{
  "n_layer": 12,
  "experts_per_token": 2,
  "moe_layers": [0, 1, 2, 3, 4, 5, 6, 7, 8, 9, 10, 11],
  "router_score": "softmax",
  "routed_scale": 1.0,
  "balance_bias": false,
  "lr_router": 0.000668,
  "norm_eps": 1e-05,
  "tie_embeddings": "early",
  "beta2": 0.95,
  "steps": 5078,
  "dataset": "wikipedia_en"
}
Below are experts of layer 7 (counted from 0) of a mixture-of-experts language model. Rows are named gate (a neuron's input weights, with its number), up (a neuron's input weights, with its number) and show model dimensions 64-127. Each number is 128 + 32 x the weight over its row's rms, rounded and kept within 0 to 255. Numbers have three digits each.
Before each expert's rows: "mostly gets" lists some tokens that are sent to it at least half of the time; "comes after" lists some tokens at least twice as common just before its tokens as in all text. This comes from a sample of Wikipedia text that the model never trained on. Tokens count by the router's weight.

# expert 14
mostly gets: " based", " started", " fif", " fun", " began", " mm"
comes after: " ", ".", "–", " (", "°", " $"
gate0:125072140146182169161098141100132140151114108156086091191092099138153179156142168146125114121126122153064121061181150143111108157131161150125120139101065150115130195093153145171152034133114131
up0:121125117134148179145130086156168122120128079123097142166129133105130136154112129123122097122094146137118132071096234136134218123121151180131159156138079119109056131102160145177126109033091088
gate1:071216165148155084135133128129107154161121103058121095131121131095169121127092076140050117143121120115121151091109159186133134145134125067124165133111118142146174096153172117114139220150098173
up1:073178167174166108159114106155130149134165064089115134094069160100110135127149114192089139152098129112156130102082151184135139122129155101161178080153120154169154116178154095154122157085111143
gate2:117127186087130117170122053110055108094131112105140124095143151142125094133146126173167160153126123152137122148127158116118078114116128141091122095117125136128127123079095109124160155090127136
up2:172089135105098123118125087133117143116141103104121149104176172144119108149143157118180134123157093120152140103153105122054204116079124146108101122106153136160126168129151158102098149110142144
gate3:131103103156121137103108094121136109094147099110127106106145067124150105130159144083144184175172104104120126097121066077127156101188168143129055152078169117177129163110095153151146193123157114
up3:156138085167124145181153116097137155118157107106123127154162124156134125138099136070140112181147133120121120097143081182118164085188139166096044163117178088148124147129116140135080109106148132
gate4:111131143109129149096120142168164130083150097127083120099071154176178095153112088076113091108093105108111171095118162172089101153123167102109124177135133146071123211108109116108098130137132102
up4:095088120136161128126138158194117148120154113123137135139088144176136088126140102103119081165104133122105205087163102148093119103104169109124111171096146147083165151105141178134083101131157094
gate5:122175118190104104093160108049110055085097104113155155057104097152167075151166106150145155105146160082187134170064109147093124094229129149131159171175130113095094161144102101119163115135069127
up5:093109103185118115149162075092136138129154082111099150072119126128131073162190094143102174099151135052155132199087169158111170085151111158127151125175133077126047126167159118046127137167078117
gate6:149098081118095101078092130082065109109142080064071168077065129186109108089109139170113135124119159148150134175069124070079129092083137161099077114101161094171112168105074118151170131080137175
up6:132100118121139080178117077124047118140131120114096165112116129166061144140153166154140176160082123137170100128130097068168168103082167086114068100101136091190099169091089082127145150105146153
gate7:108138106111142086158135164118098098088063114129074120155109119119141157117081146082088111159132090172080159115098140086109166172176081139065130044150086146141131157143135111128202144097138102
up7:171151144114080143218127158101179159116086173148075149150114134148163170139116088048128127180043140150144154102064134141105140126139131102108177149168163126111156160132138085136147105091117124
gate8:086092086123147122158178166147125139149124167177119103189155127116123140188107118139166085164160088078143172136125105166141180144142122155123109116162147136126149170124102160080104087147159123
up8:109143108131136073165172128186111135161118146124160165132100116184103182154176096113102073146165093137177126124121093169124160143154157141128096169184131136138161164187164168066126132174139134
gate9:062186127106155149127131137136090156086095148145115133085137142060173163111172095161195085071150108131190119160109143082130175144135139160112149159131100153192170155155119155135138144129135176
up9:063123134121146084122169104121093127114108138114123165062101142066124149160137118126244112147137105119183090121119148096173201169107106162134089143109142178214151170191140191087108133155137149
gate10:135115040131138148139128111141146124070108098152150112134156146125131135098068190133079129151153079134144111170082140097071098109102125104129191141159110146142127143138154185203168135120160125
up10:189092083149104152172132074151178151091116053164149123089142125138086091137095163129073132158163120121175099126139113116140105087109141126181162144161152121165084146171167155123127165139187099
gate11:092154152121117110126139142141162106112091048150154099153147090097126166141149110126095041117100124139146132115111135064105109120196122104127138137177106124120088150155075132130170146124127102
up11:092167116103135089111152127146182126101117054146156130120155136115107164163096141139129073137118128099174080099139173093090122112165188119145154185190119147179108134154144119125160115099111117
gate12:117132206160098130145102061178176161141114100101076093121155143169174185093152154121140161157142103175147129042166077117151117170057134123116115133122132123158156100185114116089121088191169138
up12:079165142140116159176137109131149172151111088110132096210131201159188099114133167079135164149114117145153105073109096136128098130079138127114111170154112135194200149177080147079117090175155147
gate13:142192147117119075100132120183121131141062086175130121158185156120153138134106116139120079133106150119132129110087086133094131129146128076114126182150117136120149137143088093209112068157153169
up13:119141058111118103105148113204125122136143085173161145111104139123080107159144144156121115094145147140132145131072105105134118097161136159182125162139155130169089116160156131080143083147146158
gate14:149146079114119150128107107143133163145095081105153176193174168166101110096117153178080143128139115127121098098153152072101142110151124067108116136134159171179089118138138154131116142146134033
up14:147160076133096158188142149139163195118133105111143162136167151150081142111159155133089145086142165144117101060143158072108120074126136085159089139111206155174128152139125124131132108127086061
gate15:126173172153147195160108097075152089141193143115050191104129097147138160140113143170064131131137054153105133068155107165165107172123112115053155153148102141121107113121138117130130138092125127
up15:103170136169156200098125119101151149163176168071124179126118105140145152112154147118148090109126130183174153088135114147123092123153132094073146173148072115082121099175133093155132082119079176
gate16:153139121133160104107082131103170045159155148120138130039137146118132119142179133177138159172203096162182168113169148156129154101133151157105107114097189132152107132176160071058131127140129103
up16:158124109147146078099124117122163086156196137124112103075148138128136148146176140185117133174206103118163160117143131113145175088129155165126110102109161139173079114146082091050111100158082121
gate17:162160181153124111122090138146119159150161098059099104024121170083110162140145074110112167109090144157130139129110118103161054138166172134121116124146106106087118142179122118149094119151152098
up17:104196208142124117144111135143136107128123090102120084098090174074117182164138101134113115109122149127115155089093102114163099118156141124068166145188118122124110138139063126156119093163092108
gate18:135155164158146102159154121179150166086124105138115141234135176140051099093099122152120140115137092088179090116129077116087159165092194110188098127144165184121113113186171101110160134065180150
up18:111162127166130074102132110098087155111100115133140181143157181109059119107152085131158124129086134119202098125156129134124131104117142117148129176129173166123149124154199127133141116085202124
gate19:132089084136095134123117173076133121153149078079154092110135097141140083129168112099178121126163153184129157132154112097097116082148154088128109107165134094150113153172153148116144118193153118
up19:146079095122099150140085064144140152151161115129178097209151143115155123107181112146119083075130062178120095111144088150092099126131150154144146115206140187094130145146130117154174085136157102
gate20:119118181089119059148076099169131125104115032110126176098169111092117128154151108173110140081108097097146146158106127172177132157122128164154119089108102159106130135178174112164125074212184161
up20:154123131159093082151137088159093127045139068179143137099158124051097099143129133129144112119151142116137143162110142160195103122112151153161110078137161071145059181126115048148112088152121151
gate21:098147173150060220196147119135134124140146120069061120123106078071114120168134093122130129123112122149146135100069129077105191139073107132116161124074105134148183079160100135187154189112163085
up21:092108187120149193134159122160113139115103135075084129166175082112175165133136094133144143180192100149125145111065139126090229170055090089106153136118088104148161073154145176113135149111144103
gate22:123115124139152119166136164121173145116142073134154065111137128161146121159152091118166127071138099087164183139153166156134150117178089155140154087137132109135170079111142156109140162170166139
up22:130144138144146123119229137107172122134186117119154068130165093107115101168149098156178121113099135119148135124116137117141146090169136131147150103148144094128132112125105148141129138158155095
gate23:161109102154117129071125091138091136083168147120130149093100090114138121118100071093191080125096169131127118060123153153137058184160119169086155100091144194081046129129141039147103079089102129
up23:139164134082142142140154115131090168133165124220177156136155118169133166111171107131109099139138152151127108070130087135134100156173180149136125099136135137165116157193168081105079123128108126
gate24:057176103152142065179088157050147166115121121128135105104132133086091138101108133149157083136150133106141084138156117135147110146085116157103153153069145131154147169179075118132104138095151143
up24:091164152164154124157107167094133143098043125070086128134122182112079115087105104134131114114147142124156115173125085117118117153135121119125105094075149141136109137146137107091141113146161106
gate25:108089103163141128136112093087125155123114102128088098154106154133156126144108137077162086145101170147147116106170142091079070111151186186119200146112146126176186152126103150170140113145089128
up25:084107088183117116160113149133150130123160086111098128145164170114105123154097107102165024139164146125109076075181111145102065148146190151121112149127142145200160137155142110124126114145145090
gate26:098192114073132120174140079135159149111084116143134144154176168176094083111146134163152051134119112130115189124074132071175120090130072137110177107181105131102145143109088100125143057126058132
up26:097211113084093160170165068162181156112123102129147176085189123149096142155135151170170074152075103110147140160094116150142113118118096118140225131173107121148076171097094109136139059132099116
gate27:118102095159140070181133124125056101199176101087146074143120148191096107144140135092113064145147114136098151101106067118152197101116111148135110140148130145210140143106161122111165110136109080
up27:158149109109130105157122151116083119179136135071164108166155132101096123135145154130099054169141119104116119090138085099159187076081125126150106173097158130194122113164100145107125129129099055
gate28:163107147161190065104094080166107132122107145162176071127179162129154120089073153150109101161080119160115117109102108111091076098083117133154130138163126168156147150140143144197099080107168151
up28:148138110157125063145108099148153132128124048126125177077157133163086047125075144150189138157099108112133071090089160128140137098105150094142138141112146129175094159137152145133082089158133080
gate29:086137120053123117080102144019110046101126120158087141102092126091134169135153089192135187107118134158192117182122141118116150136132139159160165191137145113157070078080051118122158149111128116
up29:089045150091149130106097112115110151135144119136083145103128113117123148199142141121154167144165095145169151121177067135162167088140144152165095168109221122188113111125162154091101128182157113
gate30:135123137105094152112178159059129134056107121079174112146036144125134101124144125088120140136135125150092154098132168128077139153136131175114119099110100140078102169149106114137128109110147134
up30:113102143145106088136145095102126155074112130113214150132056161140111090162153136050162134170085131114100144096123135144098103128097111127134088115176091152100090121115174098164144101171175104
gate31:156069131144150181149114158055130141071081123149137091122117140200117149136059078150168136144106130135166146164119128104140133127143083129142106120182068113137103143103141095121121080122146114
up31:146128095165124180159185156089045136130104092112135139123138065138111094138075162149142113140167153111177132151101128136171193098128077128129053104166077081161106142164099079138125152132139141
gate32:113091096183110137145122181080066137078095166154121117056127118135178141106118123092176076136016134153127138105123191068129146138141103139041128152123154162180188138111116150098158085172109135
up32:064098085161136106126156185137070165141126086132096156074134130169097099142176101097113051132109116149134139135109150109132183121147111149110124154149152094168095151135147146068119112205099112
gate33:159178136134157109159174049126108139135143148097124142187152155134083123141103106077109079143121143174114158167164096199166137155092102141137109087190147168095152151154142069101152107181127089
up33:095162124164158093172173115114078121115122153087113138160165116167076103172130124111159052132080125168142145176135094179159158118076131155119118121146151157116173146165153097163176116135163098
gate34:142086102129111125120126080102095159091168117082153077114109060155134110098125128120050123154113112149107055107143110168101148127115133165073146189126110152128168132142137106109176144091164093
up34:099110096144128088104132095070130152092168113077161096129100112153160146119179132166067081151094123110132046158121090194112175112108164116122135158102142137131172156195125113088147117123138131
gate35:121101104137134165135099115130133121086141107179117119112146080153124122169095161136124131153129103144151094151083161098114088074191144113100094082133139067170160167121138181089120130130077145
up35:130114092152121158112107101207170131044147106173163082126188088168114189103146130131137144189095074162137119113095128113101091091151154082105114155147154114150119147151161198097097101125128116
gate36:125178160143118052114073082190108123079105102112114097080083161099114126101113143116120113171073122175171153163119104062161150045105078072117087153160143130183117159137153117063125056178092154
up36:130181189150157122181134037169074165042087119124089114105160180108133110146131159098104129139135107141184144185103106081160116117082104087094075167134080121183120129118135101107115057188125060
gate37:084115129133146127096112098144087108065189130129120177099132109159119061150155111116155180113080138125121138116117174133160143138111121121081165122142156139149162114081091137155120066155122128
up37:130078133116130148154137134177107106103116109146149125144185129134080132167138178135125122098148156087126103119149142106114158145137139124152139134133176110171101151141160104177131087128135037
gate38:144116135099144153114070094080143123105099053175129127168110127082142155150128093147102123132119100147141127136134153175119114150148095117145106138220125113147106146102116074120137115162140095
up38:134131119091134161137095117099140126079066064167107137128131146122108116142152135135116138138096091155159078127140142106126143143125101146140127176129110136149073124175165083127124098135062069
gate39:126119072102135171149119096128107100089127128124138131116137128086153174146155089091153080102193115171180165161138130174082177110160092123142097113166128133187061089150125104158149172101109118
up39:115141145141132133109112088121165127094122084180123147148116182126106163148118109114139101130165136152125113144135115141103179088128105162145136109150131112181054127156123155177132138088041172
gate40:170074109112119200137116119104085120056066121151185095155104192109177149129135096131128149106146130104103117064092144107107077129115133094070054143115127111148161166138070111131131164100160112
up40:124070111162144098120124129106177164127131111148178127147110179154123092148137110082180107128158094115105122105151093101117153098068190128125102153061195126161141144175146168052131173173169110
gate41:157114146155163179139132097139060160123107151122097142143137130044086124148055088085114119131123093125151162117101148068103148214084096068125078099099078165136155104161153132081145135211134122
up41:099099155196164150151091137113049131082087127122103188140157151092136111172085137078127079174124107111147116091136106093160112166127118124148060151082110107150165156137175097094120150189115095
gate42:129070129153156139146125070044091147139139105126191100070087105121166143122132105133127102094155135154104102152126141093096155113109145140123080176179165116171087151063101098163170127082115073
up42:135078140178130122094136082122109138139170091121152113146185165118179153171133113086150147116111128165096107142102102071177211079119132151100099173167160048124063110117107141115130174069145122
gate43:074131171137142175148129136101133151138136111068135158171121160069086127074151136194107158120097123167135105161099098106137162121146150082171135077134113124092105132149048139166118153138100106
up43:085125163073148118129087167135120155080129141167091130158150179106105089116124147156115131139062116079123140135123104155130150100122128103150171170076092047158125110108114102172126158125113149
gate44:155140148143101129155062110127153091115114148109153070063122162141160130138131066138062151156089123117042135152044138149143125070104106152132125153132166099123140158161128075163161131082091119
up44:115203080144125110138172113120141133135055081129179122111218144148143149182138139201115141170132137097071125116114160158169166085187110143125135101174111100151100176104070124158150143061107101
gate45:143091096069108119132130164161131161127143072123149163138151134153125131115134143165162163157137115122132082177133093133127165085080098114085078071120119111180129182164094101074123158146188117
up45:182088106100105108180142110185146175111167077102079149105137144186075160164123165162152108121148118126171090109146100118132185052099152125172096101094155130173073159147116105107118144115129134
gate46:156120163103153137163119107121119118123162139159086122204107118183190129109100137163137133106185169110105123093110135161088069079126140180144129116099093166122118053149121153138165191114074120
up46:164120176103133116099147093114135154087140192120096148170132110194182130154145160110154135149107172153103127074174084148114077056100195153125171160091184166156166088177152158156148130115061090
gate47:142144104115132148188086173087095153168158079108119106131124114048141123127145129097089171150153114111126086164107140158166153126104104106080142098095080132138127118074093118099112172140185102
up47:081116090131101106191107132083120160136167090098154126120169132084098083143154097101078160134165128124132072177101150124156154112145109168130143152125116118127124121168117148081096194116152133
gate48:104046093115125158149118151123129191078121090139107138140134097130104117164118154118171075095147100142121145123165145132083151134141152152101127108100148109176134151103162149139167114165152083
up48:107044101088120109157094147127143168078160092153128141110139111170093139151127159120133068127162099116129134100133158103118174097127124132147116142150175129135113168127171140120122101133128067
gate49:142099119131138100136101136133147110098133077140105133189108043143119062130090119122134095128067146117103109068041096121154197115126131107092094165155140079135220135110123083140169097072074128
up49:126148152132112131143127120124137117097132064122122128122098098130110098166118084132151157154127107127125058088095126109193185091121163067061107148153159109136151101172131080148104112049068149
gate50:126140090161128105099138044184067112176148160068097109078076047097126099085084110154105104150173089140115116160125182159157118155090131157051127075106145122137108176099080128103122101142081127
up50:145119140177144126109143063130096120108135111144118139111070102103113170125127150170103153147098077147130151118133144109121122165127129102060108097121132144104085134091105090124097035167086138
gate51:112157114180163150087085110150153156145135131090114106134068123118127138061059079093121156140082095095171183109160104165162119140158143078145181134190147166111136113136139137140158162109102114
up51:094164124154135122126125108146143163173138143090090156166064096108116125122122089113080180144088123089187137112106094183164145120144188067110200165181138146129126124116159149119141182116137141
gate52:163093106103172123171130172095108125119124112198076093120163217157175143132175077077165108142127110099157096112165123093112136119153096136135122157121123176194127082102162120139121133148134100
up52:141066137153123163148133160086142196129113077133121089137198152171101070126149122109166151195176131111181084093167103090113122121110197109170085140100170133198132148162155124093103153187181124
gate53:145131171146176096168119106207078140126098163125153168101133172127154162157086076133110146099096116154060131108045159148123177130120100166125125151164104127130104142115115101165127118117089085
up53:135111152156116125163149143173114179118116112150164154164119142149122120134148136108138172127130096142107123140075067110136162109062136116124076159145123135113101135105173124105111185138095126
gate54:139090112147123125018146080134134124086133128119168098161093044139135134116078100063160133119145067120147202180091168108151129081133096096110107150107162124106117143096131184157154157151098134
up54:118067110180101147079140053121147131064177132124156127166074047125107095129106079087140140145148089095137145170095155150154099120159129141152169135139147163137066129128171192156160104136112089
gate55:112151147125139160160130146140160168078118079091145078206108121130083135139050142058103141177114132126107156123078063166184123124122089132142123133146162137166152150079065111144138181126123139
up55:158133144100147131113153139112119138091115063168114130132131166120110139128119152170172129152095118132175099124110104134130070039135143142159123116120169124130090147152089086113107102105063099
gate56:038170100127099078170136170086105163094120118083161160113126105172143151076113154101127106175109139131117107112156112129169162098114071108128117130111154117110110106131127092113112176109098100
up56:060150174163102115109145153057162148075145088093150170120127161144095160099192151132123117162121139124177086143165095157168116093159131080139171149100150133104145083117126158139110166114147060
gate57:089143153119161156145086155113136075095145132074115111144158129115109070098135117113141174149127138070156091129113120116163193120121143126096047133061163116111060169162127114095152176164150161
up57:137139129138143160140127108144139166056154123095105189118195167109133099134173140082117158196104123103163068118091072135117174124126164105151098154072137132163096134165179177050126121125124150
gate58:167156044173147161077184101129123152113113061135121146123172122110151139111133165114106088101178126126107128119133124145110146147103161100123126118105143099126216134100084155106170117167145106
up58:158117084163133116121148106161175151111126088157086157170176163089117142126150179152107081111178133075085064122133163183070166116080150100147146142107142079127130115130105108069101089186093134
gate59:081144135136132152159135094199091160111082113110105087205108188139106133095153131098144113134144091158150128082155124137065135115164135120096071096133146149196097179139177056120118125138057136
up59:149149114175116151163167146200174137092154102134100110231164209121085114133120123084162123150164114139170117085163138150078170117123145131129073187107148100171128129177161148158110140175073127
gate60:124167170125147136061145114125107132119151081137125109127143164120089058188114172097128136153132135104144116067102085164095126116153077121120185132087140066155106127099088158149128128075048156
up60:184132127125149160149134084117118154107108082194101074144171191153105122153122172112058126146133144087141096094068114105144123116150147121173129130173105054184093137182119065081087098110162081
gate61:125092149091122132103154122077162133144168148117092103182121033148151148182097208176131155168163110128113103181093131136094181101137122146133075136143131122133167142123103127173140192095146144
up61:154116091086140132120201157130166113135143086088131133157193131104125119153156148178115141200160129137108069167127100175121188098100107125135097148175131101142097112140061099092128169106145131
gate62:128085100168117113092108173122129123071107130118100093188155184133178126114098117068140056169097117188145110130144084126128130098105124133171113140112189215079126115122081136121132045147125096
up62:124114122153117108057095156127116123082158110133102116174166168144132122110063161108203058194133110171125113103116100092146102099120118132132085130101193212126064146138103093138113083138113080
gate63:105116095120141154148137134133060112089082099145072105155142118070164130063150162149110144124127145124098106047134131078146119156163147026103134117156111082158080131123101063103110108162152106
up63:116086122141141176149153182126108183087121173113086135139156130104137131066111151079106140164064141120130082145099152102120149149090142091157142152165152132119134135115074100094126130160187109